Weights of a small mixture-of-experts language model, trained from scratch on English Wikipedia: vocabulary 16384.
Below are experts of layer 5 (counted from 0) of a mixture-of-experts language model. Rows are named router (the router's row for the expert), up (a neuron's input weights, with its number), down (a neuron's output weights, with its number) and show model dimensions 64-127. Each number is 500 + 50 x the weight over its row's rms, rounded and kept within 0 to 999. Numbers have three digits each.
After each expert's rows: a language model's description of what the expert responds to. This comes from a sample of Wikipedia text that the model never trained on.

# expert 38
router:495402605477481477579494523552531591508540605482528499490497500502560597519411514563563530532465550468568545509418561509485484500543506591523470489399526490414548510495569460579527510515544520
up0:494504516593462548553494557592520539462436487521488482514502544509496459412487510483436479456501500536515610548451521501514493476459498538458480474551458531521575481501488392438454590533412488
down0:557413489556456441582509480582473513498482511380469500541537447588507467585531453540499544519363520507487537540554548608548461437490411446480491516550452495530511506591467524517523495482446432
Description: Technical word fragments

# expert 15
router:478463607525530503573517483557404442520504532528445591511422595475584419563459472483538548562422509424506579505517437479568459473544564544369496499527418496418473373581552429555501519528480386
up0:544520484509451466548418587413427463530559512449607485513486472432467507557483562519464476536497521491521496587560506446444476635478526538511490412535419521475485491558567449537546481483505551
down0:558503580529461461474511515507584506560506447440477514576625570522454571409465501506502490550586570550556455517463493463506534503455509603436529502512608492538562535490489504458520457489458464
Description: Mid-word syllables after vowels

# expert 54
router:513444552445487486474543418543560591491585531468471578490515489483487501554537508425570518515550464521528472492469554448595551493539526456500548573422514417443486531518586503555524416423541471
up0:536512467501478605557435495527520533500451463528530483550475602518476594495516489446423472484441517476535532529459476559431475449514476532525518497511520557582571474501498540441514448583573523
down0:487382536474607407502468414533547428553490682536529441493552577431532578593532603500526512550549515530500452502483426463383529527520487441478459477434469495486530573459512429501519542507537491
Description: Consonant-cluster name pieces

# expert 0
router:482523493485506505552420542500432405442507531486487543433508486563403484492438436578472475512413487505533586634523503522481519479465477496497490478388443499547552451475449493578511558473474534
up2:456517512556536562453579530438500441584440504565433498484531519525372429490516477454576465511518581485495444567494535466556538400499481450453502562462466564485443567530455472478503474593515477
down2:516504494465470487395500488533478516531488426484543491496474486522623522521485507396487564510483505504491481470514452421483368519462566418477399442424534524504539525474553581482541517479531468
Description: Line-start list markers

# expert 21
router:512499501481514533540558547429484533458464547489463427492545483494575564518588488436559508499405550524553504498512484482583539487501450504548493488502601508499417411567452504566533510466458449
up2:592557550595600570513541504507397557492493512535503445525412450448513464468536517494501566443438548473512516504520453411462464464496515493649529493474562603462510464511472492527536553483374488
down2:429496513453541498462513363500513432431403518572544432599485491399540397443597550550595528467511529536458493516524517498491453511534453466475421500452575447447520460542439534443570520430505510
Description: Noun-ending suffixes

# expert 40
router:469561557518498450454534435492501497556476568421569501583587507504413516535443553514456481410495450456477484436459483518443484400529451532481478523544482574459448458561387532442449632436544566
up0:540559595500554484444590525520505528362454539544544511446454464476571446561497540520522580565474502495484398399464532421515452552477572538582471607492594551532444470439484551519497527461538559
down0:466492506577523512494503509436495556511587412540640534596519506478541508492487503545558485499500496520557467561482514405581507572460529482523515494467452520540576538493554541482593613535457514
Description: Mid-word suffix pieces

# expert 55
router:522550470549485426548508500435446467611499515434501531366564540439533539580458530443497500411579454554521476485432487475505484430516555552464426580459397507561511465421554570519532501520477569
up0:426469470546464496549529501505552459427481467528456624528524547544400563570528471465505481557484576428497491419478438563553404548423505582490601426487515429541489468407540530579453535547466441
down0:425413516572471599545490478531475485524521500485548578508512480516471639457488511437520506490558584555430535516452523485561528422586559474513479524471564519556459454447417439597471565501538540
Description: Music and media terms

# expert 37
router:493575471421386566550437448521507409590562512445495549542561537511445430519535525483565530537533515509503557508510475493469515475530515580571389531547473496459589546442478617518548456505449467
up2:540524483500451543531459514493539534537460458471540474488571516523413502508469467481558389549543491553559461508493476527536480547527503445399464483573452498514462441540472553621523429507598422
down2:465498606533543407499551538493559511480514508528482539530491561515460461501511581540627465495423513545464403513492483487588560542469480437523431485565488496395539552490558500538510530492491483
Description: Words inside titles

# expert 9
router:489454520440445563555417554571611479442520465528510525495476426535442483437537545553461436598418481572476530524495489599458498499507497591419425455461481487501504471457422509475499452471441527
up2:483547578462550491427487452466445637558519611408510436554506505527483536509426472580538517460528430473442460471513504592518551564488553463426432532470405429392516456497519473455531552420446484
down2:450545479553540551494547470453420474493482494504442554653516584508527409465504458574558499562414592499475549476391464518503532509516519558493594675536496522466509462475457507453567487503557543
Description: Determiners and articles

# expert 36
router:528378539467508544538449567594471438410521508512507601475519430559451526400522383585496543550434431404465514609518463474500554556486552529483451541454437496490530447548508461490503448461549470
up0:551533512502470481497633562422517476529605533572589608530504525450538459507494575463542509502455471485536498436478485473407572496472458491471471494511502493562525413545527612521519491445577420
down0:511499442482396515471589526512545590423523473398483582488489523488478498440565512518589427410488478406457594482493549449430493474589498538469478546501585434494499464414456431397513551579571508
Description: Table row pipes

# expert 6
router:502486550475496466558514523463460614494613474543549530610426462573414512512494547480445427589575556465555554527416500495519482430489462541504524459459548434478446516534504468489500455485578560
up0:467481509498511482477429492508544485500526483437436511512495475471508513529381587463529458436507498547533453490496451619456496511542539590486461410497441560465527463420454593606531459351437465
down0:566519544508596490587503462493521528519478558529447531500591510422451486527456517487572657387488551562542556470520425517464550474578474571524469515478484534457462543499516545603513537484563592
Description: Mid-word name fragments

# expert 16
router:478470475486496458501521524519517437433421502436453522540501499488385488565554487600504355498478544488594537602462528552449416575421520514556566425508544460549445552423515460434478442410588514
up2:516447501506431586504526538418530527554454440533530470532572445522521555475440475472512462542596479462504496599476511440523591484532456512497461561374544526433606608500475496488579512425564573
down2:536546505501516479481551461425583488436515467454472587446477472545442574506422436544567433481569472596490521454494465523426450483584476475519596452481424460503521489440514531528498504494483428
Description: Prenominal modifiers after determiners

# expert 43
router:453537542488479561503535474552548429539430526531477442462540540553378483526498552526531568528469545487445491565592504433539546514550435490479469546549528551468512500515456473526506435509445485
up2:514466450482459473436451445507583533488554659508497499433536490515532483491463506400465442572507505493574491602568516433499525518510495494523538455487523594492510528472386389437519492366515496
down2:506415564493604568431490508532399500508526475495454460529524469472532667488514550607436570553470472458479456529492482617492456505539458427523518475558481498496524481584563490473440467540349488
Description: Conjunctions and connectives

# expert 1
router:518387530517450514621397543648551494477588488551452515524474499531469459500385483426531458552456577489446492547432442467527548466565529524547592537421523480413543458398533434511551474527528493
up0:472484486437510400446446520491494522532489583494562485523495451491445469501392546540401450482511453498514538506550441524449536512472493636500554498529381523443516439494509519457525521524522464
down0:468621468515439523549543550508500543505515578492495458533587396546484456423525458455490522484529431521449373516424582445462541492527470432420520503458532517517472460570456454506564514442439563
Description: Word-initial capital consonants

# expert 49
router:541579520449462524445496555580457587443518500532468542527568469501561476514514545557508487480496484457511499575515388480536521579518553408584496565462512492498567515399552545514539495532537406
up0:555488539513484461449505504491553467455521509527414437447395580501520461508402519514433448499471539521522500423523552492503418530491427532467584515472415559544496611576574470535425432456537460
down0:575473475514471516492503436536496489560541505441572484512503502512488500520542500594550436487490505450530594459520514501521536527458474460490476447514435442571562539361455466464495487460458526
Description: First names and ranks

# expert 52
router:498441499445467409434501470523516512583480488529503469482436445496543521463450481495543600471485510503561425501523525465525510496520574488586518582542557562550474438532539523463553419481517458
up0:546509496484522588529555506478516486510532458492385529457555512469522520437516452530373460507482506508463401525370466421411514528505536460502436448569384485456588525494487548525593506543517492
down0:494478477567542489556424452615532472462506551540599498519539500488412644568459506543507528425568409600508552460598557455603544497487540403496503488426477571472498563511512525436511549484511474
Description: Short letter fragments

# expert 26
router:507518413520487502490532528568564475407433562574498574395438436542450463428480498555459464577522503538534554584548560546540508498463478460429491436469561492436501516510429514480522423460475523
up2:552454556464529505438458471536456520425536524625520462564443553417444535483510566476437597595498503504478510562538553510480477430558516499567524506507513480475521525543538431407480529536475453
down2:489504519524433511567509504453556461557547501452502556516562535472525493513563385413500490429471558483559454551518521472500521521453545434508538429537495511544535519435469497530578466459521599
Description: Articles and determiners

# expert 2
router:462429472583499420396552463579483570561483431426498445481565487535500495466516565436435477429578475518504448431455528567612443552418502430471574508577524468505430612537486498453535520516547470
up0:525507496406539534451480498462497532562492387489443524551466603470547467490521535553505530441475519447531506575532558539428447503549459447500530535488381432413487438498515498530559562591530534
down0:498455546470425576537500478456440544516422534524394469530460513471538524522515511506447539466550523606557526443552458581476524484483543349453463439538510520521577495456599613490483541479506573
Description: English word-suffix pieces

# expert 3
router:579523445447465485462395491455508446499559541512494534583530401408533524517436570449562579584454503490587547516461469541515432497559522563529490575521567473407572534530526452437538494491524455
up0:492516496467585481527422472482484492561506483512542533467560531471459460411439565501509532521498490513402442587472552518469469549624527482460461507416470458555481459613575449491442479439420457
down0:538430583605500519550601505464569536461468556449537476478494491551494509439513372447565433433505476528588524485492523552547532461466451411442569449455397532474484439393490425416537524494558529
Description: Name-initial capital pieces

# expert 62
router:522520503487517441435449478481510613567532544415465489528446507523472533529473461538401508516473509417509429540564416441501594473537558490481501545433488470486511495494525476553515480511491379
up0:430412501375570438463576423514561554475531498552510535501484482480518483484488542516531523577509509533537511461532595487585419432565483470484590425496477548498523540490578462583540589496543470
down0:512616617539496461421532531493448489497597516474472492440607498587528480448500514464534466445461455583591434550496497494456472476517477553493460611507424451516423458606510544460518468549495532
Description: Personal names

# expert 29
router:550584414505389477464501456417424481565483594441634488512547547483526440512575580475490458463517478549534440478464489468527524501529548475466476488510390457399406549560588525503518476499543467
up0:527484479411530455478443527570510593534516495402432473466527508421595481370521530536453560562517468515493373510552454456518502596492587483555502451536539451526545516514464508470568445497512464
down0:484504481566461531504525442461639466512454511450472494517459527532496494478479509498460523542468455554531453457496529494445509524499394490481455487410478562443505464404418473458447467470525563
Description: Surname and place endings

# expert 8
router:447522502569567423463454599500500570433517476561472596539542469493537540447475436551584563565449486492514627533535464473525427483530487431586544516568508525521600472500452534345603540516434550
up0:503479507530583606401553577558479488440479503559511549477567544454538435452464477545445584486470416501521453559427546508582536458514489468524547486453523458508451590527486471573570463422538474
down0:427556444589503418444551530513509530465495498416515528491470502462459454432607551483536437579488436444517577453570415521582427476489548590538500515543450451565427577516488390522479450544487517
Description: Infobox list-item dashes

# expert 44
router:444410450563447440484501452552515524560521554555555458437422413549524526557449539463472480583497479487478469465497544516510448567492462577615494522544524512491495542474486561569530529497480493
up0:516545423595475562539532541476445441455394557488408442450439473425486479536522470425513469534448486557551523516511577396564477568421507558395432518591484490473507563484425495548453464500476577
down0:513351556613526510514463561493518495464530628561460516466547419456546546531536565539450519471479557526438571534544575462507635509411644568436507427526424462512519464452472565603473542520538502
Description: Short inner word pieces

# expert 5
router:499391530527410497538537461540463448453556426488413491485591573401472490497497492529530476441526528490621543521529430476520406520514452431563593413513588453539527481531490537521477620534560513
up0:533448490475522492551547447510525489468442433532496512573380490489487581498546509419555481582466460578567529489561452566571584485495539474437463465499460489596580551472396479483528546529437589
down0:538553448496490525512464425496479511590459548450420441561521448483568537494476442489483490586515400538552447496422493441464480515523474474431541567521443488506452493491506492492530555629605473
Description: Lowercase word-start fragments

# expert 7
router:567398517521497432466514468500504561493603562565551511462516523456477429511582502592521575498526429427466444461492489463406513543516508502455526555496453498465505456440585558526524521509462458
up0:522573491502517529444413478432462533562597534469550408469482476511585459538550431537522518474420387605514482580548556482541405430496424380501547535509469491466586483469551504555468389476433458
down0:540604502434423504443367425481527520427573543516480503482477549590451449536543495568434484436453488470549506627519433510506439465494485466596409516520556483484493483554479491490437490460460517
Description: Inner pieces of names

# expert 31
router:550517586464549437480498579440458508557456551448527534577469483391540491538465570413535451475476533442525517472520460441498367483520497404500415487458514558502578559539511534472474525526497451
up0:454539525441562584405558450471510479409479377468540479516457504443389488480530541585492626467510474496437506594498511440493603408475428500443494527474508486503430537587450498456474592462538456
down0:508530497505588491584501531491512486530513428438520509378512421569507456545418553462482552432555410466547469576541643445553455502458352509486489554466438527501500457494497480499525480539525527
Description: Syllable starts in names

# expert 11
router:504531456519560464455511489472556442525409417525497460506542573485517534536548524523544546590468475485581515515503458489572518538463455425557534482446519531564496480432535500462505513529533498
up0:579478599499463567470565571524512480422445514479569536526517526586597425585521441589484444477490526550512456479555488443567457504542532482461471419521468598541421488526496604520506531527427636
down0:479479504545459467497514451440509478565542460483398520452439546511530425444464466455488552460533550515504431455565509521437554438487514496470469551610550513580501499512525480537588455449500504
Description: Civic and political adjectives